Weights of a small mixture-of-experts language model, trained from scratch on English Wikipedia.
Size: 8 layers, 35.5M parameters.
Experts: 160 SwiGLU neurons an expert, 2 picks a token, a shared expert of 128 neurons.
Below are experts of layer 4 (counted from 0) of a mixture-of-experts language model. Rows are named router (the router's row for the expert), gate (a neuron's input weights, with its number), up (a neuron's input weights, with its number), down (a neuron's output weights, with its number) and show model dimensions 0-255. Each number is 128 + 32 x the weight over its row's rms, rounded and kept within 0 to 255. Numbers have three digits each.
After each expert's rows: "raises" lists some tokens whose logits its average output raises strongly, later layers aside. This comes from a sample of Wikipedia text that the model never trained on.

# expert 21
router:100124144112173159105114153098173131137105123120132098117085093136135083157078118166157127050122183097060154141128120130157144093132140111100150121115094043107090172095124086102114162105098055144141131120062121112126177163087092110124128140062104124047152144090132142174179143164107092193074124118097117136117107110122112139130131085129130100127080107120102155050067172136118113170159152150147121094114126157107114085158178139101098100220128131104086175092129090149122120150101133164102121146168164142082130106094143127039111055099171150155172152090138072133106088137117164098106099129141187206091153090153064124126111122133117101159118108100129149173142153148098142124101101092158126112107148073148192082131165082183095123079158056133096149133133166117130093148114133
gate1:112142127154144080119168160069133136137145123158111083098155143126123108185183166119146121144079105111100215230151106141109127141124090142083137136117114103144117133135072125101142094112116105151134098079109133118149173091128154111065106116111157133131101144100124126106152163172086123192173102194127157093121177161155133178091069127160191138163140178159144106093101147119106041132122119160083159180137141113145144159168152119131159132187125145142102143095107112109134120143092052160153127128160048164089093101127115135096146184137149110101117126163162178113098114102146196097057171087120128137134072033127079099118137110131172181177099168172139134104133085118072114176086173150145130114048120166079111114056147155139129127153150134088090100118079138120135134139116140
up1:093095096167177111164200146083151151170115075127139151121209122111151189115138116125153085123142142191118138143143156053142115163148125139073159122124095131189116146162114064139114090147097084138148086127143119148184134098103165122211148147147157126105069151187097114154165149150090143100119190111110184110068196135138121171146102109155142075142098168104171108186133154059084099143104080116102146136066160136104122127153154129112144155115145159148163092141117113102171123125096112122120126109096156183103131122122134202046169096120162058112113170072123174127081118159123235135090105124141173152130135117155097112141127136102129154124163159127103124116111097115088124126107151140129129101073123125139128053076134160087081067188139147093097143153120074132156125144143166
down1:150117189073138135163115130109096178123156147153110094111168183156135094137074116211188151154151171139132125099117066124174152200123183086127125112143110101115140154120164111111118149149080135128129183176150122093162122133075150103151138130049140130107151137101124160186172133159114082141152195119185145117123116101224122129121076124106110142079107134117193136112159133138101128163152125190130123153109123178115097098099065107085161180151076144175126111111143132169145172120114187117140127094116105122049111123139146120170196164125190160144146207106143128094198098163097159169112128148101140128188131057150056108160105103175140122133142105164086135149080133089115119093120111109137182133133088143112112164109107162129133103153138085098133104090162114170106184124120072
raises: "\n", "|", "==", "\"", "==="

# expert 9
router:141152158132107087119160113093088157103127111110126125103140189103165087143116117106168105137134143128112102128093073177144143106148141112123175131137134215150146133098140109093106116102123184105127152161130215131146108101122061148125202110126035132093114103070091108155154099103126125153078155099172139202190137128200154078124150123121112142097112151107132139134157120165102179128121176166134157105142118129098124140091120143110134156185105121119104167119129160184071142081165143082205124132076095057153135116159165134119078057115186128129127129155142120090128125121152157195100132135201120215164131094106120100191123062116149100061130088057177171114137207135116140081159122110115158079171155105107118118150145095148115114107123169152150117097110110080146121131108085
gate0:123164095112167184161155173095115177093159093040100084100122122071178117148113167120125129095159100160129123105064123095050089119159059132090137178179128155105081110163194141115138157153154172180084157103110146130109131150139094092128179134123088081108127117135095106125114091108154119087114187183116166153083094199124083127101128101078142181107100149110129099128120102081082147119135095107122179136179183130140143149146128118145093149159133101144070193102116125065134095199133133116124098163133125159137089111121149116134164060157119121147120118145117186144162145151096105149207184135151112116182137131113176086146071144144141144063149165129131102079117081117147139101157130101159101086158154123109066121143172134092191155120161106092097154095173145131116116102056112
up0:148141083132112159093144142126149123130092129182124149090119116174111173118147083081162147112152113073156144105165087087114119160126115052147088135165111133165102133112114093111113127099104081097092131144146186150130138175127125134134084146132152125102152121134140097107109220169101106100184091094101100099166142133180122115164149149160052106162159171253113143096153145202106058137122115132130128187132163169218159077130147149124126163117111140136048092112138138114204189114122123157150115134088131114091112128118132121059079163156152148122152094115191139093091135087119140093109108126080118143135157157173118146104089098117134101165149114128129121134126112089147061119107103100082166115196105074103069116107157101216106118096143076144164144137152103108177133157128172
down0:075076061130159159127134163138226124154133102105088099112156088130100120115141124139196184058185127122096146087189140133133095129153130128117141103171145160106134141132129125135093125125067141106071119130099109181130085104129097137113117108108166121087132135198100205183110091187124117107166085119110148100111168156155135105156144124098164092121135139142174094179107154135146150143136121189117185104126122122137136164144184089125164106093117172033097128155136141167113115115123084088121150129153125090107093160144156129173169121141086129165092168076127135198104113108053125114132167161147126096133139115117113134135156065168130117119175182108097050121099066157085179101111095123127104087064121142200146161076099098138085065195112089125083129129149156141112154145102132
raises: "s", ",", " |"

# expert 1
router:145126206108118172101118100194160150078139106104200149150127130214103120149155071123112068179166155140085164146168160091140147106105128134160089092159168162131072119117139128158094132195090216134185113152178127174143159146110213097134124138067161117154135128133185140133170113120142104139143145122101117166146138100123162169155126123143131135137166138118094164191110102170126135107198084139167137154155093023156090128120124181098114103092150114116127155151107127169108190149132109146177092124144114155202149103145137142089141144096140145078096153107141182115116142175129094105154108119062116090161135169141080113112134149129142115065116183077154095166141149150121199096121162183145123120127124173134118138162113117139101144092179155129131124136173104127176144137056182
gate6:180097137149149129065031176156170083095112134115102174141139069129133149117049137082149152097146139148103142125173146132092148133115105131103155144109130115115134130068095078130105162156134145082172146171136162151131085136083115111136137170143147180112114090165112092164129138123150186122117159146133141086087164112200167152116165075129113151152137081131138214084140156143133174138127171093163083144209124147116123141113085145137137135120158119125098150117139143106182131062159071123111136122131144107131102088094104161083107145198089091079134157184138076110130153111121095134188128148096132096085115174096116128104089180155124096175120112114120073091141151039110172084175126072187123200171114170119148129140135108090094103103125104144121104050152121075151189148150152
up6:123096139114161088165110116122080091138122158075122098153132103150099138187212156083150117124176098111111113169085131179103134104192054135128099083190144169152109173127103127211096112104119139117065151150171109118177140145115129122174179217125115118108068159131140145072133114125130178172096105113127103144175175113163120128115091108125105134108139064118103171150090071140149127159045127132184133107152161147122158116159164136091130123148153095121204114091095135150207144138114100096101141175105181124151149116143084165168167148112169158159097087122131119133132119100143156132152111111122090139100072141141142114125095115064176112121152160110144155160117108091147092116133173089150122082096110068115106129080213208126102149137152097149082185186149154091103111099153136
down6:119125137125160235149147099122145170134168162134115109129151164066191154148056087122125131117140159156088111140157082108132166145120173081118098141033116105129121110113110121063131146174154124142141097081119168156095154094101155085118126104124138167162084100107101143134110136103080148145153118108121141136138142127195151110160124148161177130140129099120111153132085134217092113083091129100079108137126157161086148190165104086140098161074049164055053141131115087154143134144153129134142072151113139164115159127188185101066081133074085146138115135070139128175066127117117107110136128212149144135115126114119149130095190091114128172091094106067109127145134117152074095113104106123043127163074149195122101156102102116124110136094132138059109144138129133153155145171130130
raises: "M", "A", "E", "1", "S", "P"

# expert 12
router:106131155088149139055118091167121156142155148155093117171120078100196134102115107180107174088093171120143191107131098108157118097133090102157115185168197132141176142096166144134042163118069106122182093142173114140129167141101069153135123110148184125139119176077187149106051106170100099074151149121162149129080127090125123061137096114121167137101121154193119099185108162134104138123177076108119113138167084135121116095123163178138130166037122101109101094153083112113146123120093147135137110117150153089104126117111100135160119144118076161169102150090139098102090103108135173066128123115156139209090131177084095140096152088156149134141096064134183150132152133127134120115096139210136113132159104088153154136141085093084142087162098078107114145118129187160101084094163143
gate2:139099084101157145147088152105200130084140148128099134112145144103117119179131128134124178104097137154169186166083110100108160131159123102114127169093122090087160125115093097114138127122134109105102148080144177174195097096136166165186145071139068094133128134131140103126179203120140132131088112137061152107138115166142121139153053132148125103078170138156146149096141097162149082075128141127170129075132114154148143112149047102200145098157170069110199178124133127077090126136129113146086141085079126144139129120129087120077143122157170165118100163166177118137119107096138162121191118160138191125192096123102174151146143133102075085122127080143128174076037109183139147125151118147093202090151161089124144117137128135113204144194142123145150063139164154141104115160073153
up2:139136106166189145163135076100122134153103085171103108047119104127137155200129123106168160150158145167168138124104156140159175161091184095071103147173144115161129196159110098105159177132168132087044156129154135075152132082154085148133099113118114150115166137118148119119117140084132126113132106123188142164121099122102111151115088151125125035144177147115149094108122149179156064138144121137126076112070134133129095074150142124114117118117130132143160185148068142143082142109183167147073157146148151095151133102168085046132094087187175102147131129136109145120146086204138083122119100108121128127091156140134068095101099140120113061160125100070159138108078152164143108138149176072179163088196122156099162081196112078150140116088175136093122115145130175150181146129090146
down2:142188155130153128153141154158148098143102082084196142119156124095189086116126159111151108176107159108105152137098079193086157088136149147121110123149172167141128175124169117142153144103180145044062124080163109103088129143101117101092210084108131149140106159166081158084138117120154045062143161102115126144098114147075074092121059117097151066108154113067121150082189142158177158132110082112126126102145103158145133117091129166162166148133144142077088059125057092172120181161127110139153078144098117140095166150090100116135095144172161113127148119170198118118125141170132178112189109155132090157124103126122106152152183114155148077159139119132166155102116114074197136108095146102107161122129138127152144121143102125159128108131113096179129166104153107087140058071099166
raises: "\n", " ", " —"

# expert 22
router:168113143173130094120126122135139142089199098090144165162122096066126132110132112138120148154164113068111126119138144118116109156057132159123085142132094110095145172145090129089139130180180088145104157159137148133110097154069086138125127133163024060152143075149093095097185169084102128088139147152091182191190159127116128189103116202126103094122141087116155104085119150140109123149169111130079198139158151107167144183139119103187170182102160119149152142086078125093105131179106073113148162118103184188129144151117129169120136144144182167094108127111137147199104158133099142163183060183209174122132175146125129153152144142173119107148123148144079171139094085090158149101113142146152136180145172097132180155154136179167149137173105111140129125171109141105157158104112117
gate0:212110149107148100201167136135121115149103096080130133039132114142135087165142105122105171131095119132086129063164105095151076126107141143103114107113075116143167097091202104126076106101161126114143119081119185139148098124115103119094119168151127076098126136111106080108142105088130158150097149131091143086170099154136141167151132112135157178164078114170135070120066125120117079150201138127116179156205171153145161169155145132152140161077085040134129097060170128138055120188072159017112136188097111129106107088136139130065123116093161155141104166157104186115081114087118110128131140129147148188134124150097138143104148153107150113127157128175091148113132101099145113132132124137147132119158109113164156109170168092124188101080188200132134125087138138123119155132109159
up0:149183148142114087130098118122155089059171122093137174111237114119158125117093099143126183134118139061080114127060074088171049071075100133125191124191126132141153114095180152139141147164140117113168138166122104086176141131129172126104118158114140135139102128118115088148130125109108135127111154107099121163197090158123100200149090116138130132154086103171030104080071116130093132143113145154143113116166134075142157125139122148163143101133117124112136169174067163114141102172090138132166138143134076137148125112144067171085143094138150080192108134147136138224124112146106145184173103100126162087191136138123170141080074139107143167196162141084201148107122108096124136185111177165131145135085077154138131108140090150137129186113120113103127095135149114113151112098099104
down0:087158125146145148194093195147134131094134144117115099140072162116093108173066134100116102152147166143197099144156196169076134140119097104170063155112112112127178145168107078147123115130160111139090116096160155093128168079126159086166117122146094110110097191181134175076083124162105112128135141087154150117057153140092113111201139122105098086140127154129124165129092172086170146177109160183169127162097134177155150164154160111143108182100157131138140125099123093089097161153127126162076179103041148120113052186126101140146101161102096106143172161139175103125138120159146058140066104132123090097096098163107110137165114093113109102089149069160071176119091115169156136090129084161144144092150175141125132106082128116087135144132143129075111079199169092114152108091157133
raises: " |", "at", "u"

# expert 24
router:138064083109120107088076109029135090142114129225157109063127160094119088129150114160103179125159159161175128119203115071115090128145170124135095123128111113155146126111185114100210152121170142138140090130111143122102104128180139161153093104103188109145151186092085119142108124189105153097127147128094113113117105126126166101115087102193165130154128144157136116157060160153095144095182121141151136109119155091139141142142150095171121156179109149123099133106079083138132112069140160123159137131131169112161161172113140053180133141146113080118140202127182134098136136155114108135143165143108132130136177104096082090095093144118108124113132114201118161155084186097086064067122154130115151130183149131139136199161099127155190129118101162146157107105167141176066086064085128
gate9:106111078160097159127111112131133117099139145156117127108166086116153120122117175135142150097098143083141204113094188176061149139143115170135178112090125093140139117138126140081186116082170118140116141140073153103176162142145129174103165148130161168141154143196175141156150098126073111081154096105152135111108111171151059181169165101145180166132163149138124076151154154162074102078104132138078120135151130107182201082171093103181171120125125109161090176160120132100085146154164161173166127149155107139098132165081083151132136068180158166088103176078185121145113121089150147135118103207098143087146133093107101109183111172116122086185165113135118145096174107044116146050109119061097140151118131104171149139135138120137162101064155054140134119155126130123098104161112125
up9:183131135151118161160124135181094152129131130143144141119158113085185118156110128155119136093115180170148160121065134079144114109125137156062079178107108095114148194123134102104113178107129124141162152115140135216195132046083158134155051080151108119094100126128110084180125138149162046148153114136179093152095091120057124087144177163176134083129113219161115065137138158129094104133120110107144120091084145086105153134174076133140086151085120208119125151112071114123133088153144175138170135182126097128107132107105063126163120101097173108112160095129131176147106140084127163097150099181108169123156149178176074113145086162121138097109088149090072142116090091135115127098069144114149171136146118165103101068146113108142128139159072108142080110077133105148103160143143118
down9:113159113201158087147118122107157155152075160150086147139090118183133148087140152088127176127132171137110166147104195138168157115128184120150111134125094147122135159153149090121096127123099144119117155134143151115157074124120069095115148128118068157099081079115144128159161084112088140115157196043159095104097108119186122128148211117150190093106137124113102139110122119210155180155158105145132119154213133153156134089161127112119147141194114165104134133122086186088191139178048130114185091152135124075103147139101155135115100086089131104194143136074191140146211111118139122120157114124169109149128171174115088075126145111111104159117115117056119177065159118178132133097061159145137115150147144169100135065158091107164078123115144123117070162117149129128116127099149158
raises: "0", "5", "9", "6", "8", "7"

# expert 30
router:144105153104073116065125165128111142102074038139074148107027090187073089155171124117125165117102107116157153135114158119144122076167151187086176081129122112156146077120124157163181123064112171077122155122163160127087057127153161102221168065120143092134065134147107077126153118140150113106145059128134114123137122136104127103169127133220121160152148111174124128123134095157110087150144128149124116093120124160126136185140147170109086087112112167130103106077153138092167121137103101156103148118148153100093114163157117175178081085090099121165147205133112099096172138061135119110133156148152093188161174128152127103141141136109081096126124102124103085097104095115125106116107080103133105143140119113122157132126143135118111136177139066157097122174048066139093154140176100
gate5:143090127171127161130135121093106096145123115113113102170139157102065087162115134167058141107154154170141152097188100126062176169136088141104162118104182098143165129149129124177090156108196131165120118096128159120139120162149117090122136086170090112053201105149111091155153167182072144123157121071111109136171144149089185169115173188127097148131102110102130108112129156065230068123134123134144192161151160124131138136160158086122118157089131109174146123115106093065106141143149136155090195157077061201081111146105143083127121139114143145098123111169148172052165091138124105130103160088174131138086063074124101132114153126122114111153187113115136134126124103187108110150132162167098156086119123090126070165069119177126165086113143155164093114157106142153104130122132175
up5:141140093126104140108155136144193149150173180119103141086167124164148150133088175118083089143131064101170038137118141100102109084131052164111154139171052099084158130115147155171137184157142088151168076184162121109090108106115130135125079165098138138165125105147098161155181165092158161129135144118166105168059156102143117137162093143134148059158154142088114164091106158180121132107120152129086110144146173105137191150136071140130128136127147127109150107056128139127155157125116145134148116169077149103131078124096094176086122087179149079192064137172094087125141143106135086139196066079051120146088174114078123084166100145140140091164102184125099106154125098055143135099123121154098070120072113118106128169141166074142101105134104149143164135131130089156152138103131103
down5:171076050160109159160066160075118113184205104122132190133106123129093187128083157126195125158143192148152103127154141122126080096067115179124123144116143096154070134090133170112111122101140130102111084129139132135094147075116108145155108107130102131175126178114144053093128159217178186103159107062121120157107125118099118119159073189075158120196144118159156066138126190155131165107137100108165152164129127145094130136172133079149113144172169122162117171137165131144062138099086066128109147126105121110113117169145145182124129105180153137212156174115121164136146121156147125129119125132076179145105180149183131090118107087137125134133122168122155118095102055076079102100174167134084172103099097102132132106093085117096160112145137151093137107138116153158102158126097151
raises: "\n", ",", "-", " |"

# expert 13
router:125096097124119088085059090203111150153150123205110136141134143183159151092099114122143098132132141155081107127147145131055139100128206149159115107129138113152132112118106154117185160139173141134053127153170156087074144150087168185127146154110064124180150115053147097150145171182089164097114135112079135146150131120077095156160112156140117108139107167129090143129105099117108120129118165135162116211125130091092116123103136072166136103064165166126101149082131137094150099159097087150104111121093129109143119062135118172071095109192139121134119136153116099083137160067148223111110146087128088122049140046122131085142122101146111182179117155075108154156140144095140134136179168154120112110148139133059141056166106123094127151175100158168159119130152143126164132127066097
gate1:119157102126089121097090125125117119146097101106137078074093144113069173142081141145176153074094160078106166158109151105091210087088115194159125205159184104092088112168130127111137110132169104131124129168120115116196155130140139071100159085178122097186090080133137133166141099134093163125153119153121106104114123178151108093131137123103131168164138128185139112155062098114103118140102071119112132140181167111171093150124124140146131096127065138120123201116161061142160119120085083147132125115099156154127162126142166174076181130117108143129127198175200154129065075195120161146102171168127148130107102074114102160103184140079108131158171133115110131135122066151117117142112141172098136077176100120121089161107140120139123122088091159096129141135023125078133101107080083
up1:137173112116106155132045077133156139071101111096102088097146185122142148132126125102121135124136135167125108101143066111119183132145139069161043107112136095122158171160110123115108160122171133171136136142051146092127141183085152134123068088200162129127133112142067154104136084112097078145186188114130127138134141126141108133167182159149118101123151112108120100157149151170097102139088101123065128121148106125120093106173124116096148142132118127102155184070076131090117084102117101121071108141111176139200106130135054088068171171158098151142132095183192131122113137109131151088079082139130125145133161097103090121117138130138088148136102182118117132128129011186143110076141156136154105142091169114085102113058101161193155116168119155151104099075168164146139164181166166
down1:159157103086172095166136185150172109099162117133106108100157153136130107166127126096152115145129106045160136145127169136139120135135145161120127115112175107098061073175164165175179129203138128177058130152111094154125138147092142102150181197140111189144085168096180107083107096108146089139197149135142127082141160087133149119108074096142118087108108111031084100131174103190142208143130116176112110150125112138147126075067157112195121080129144107099103147081099111152141121134129088187138154127097102107122149129093093095117136144079107072142124120150084105158133162099117087101153130124152097158110106091160142080080182143175146149161120126159182170089145124121181091149131140111127096171117160069114130109163100124161120147092153051141112113137119082083129129040164120
raises: "2", "1", "3", "4", "5", "6"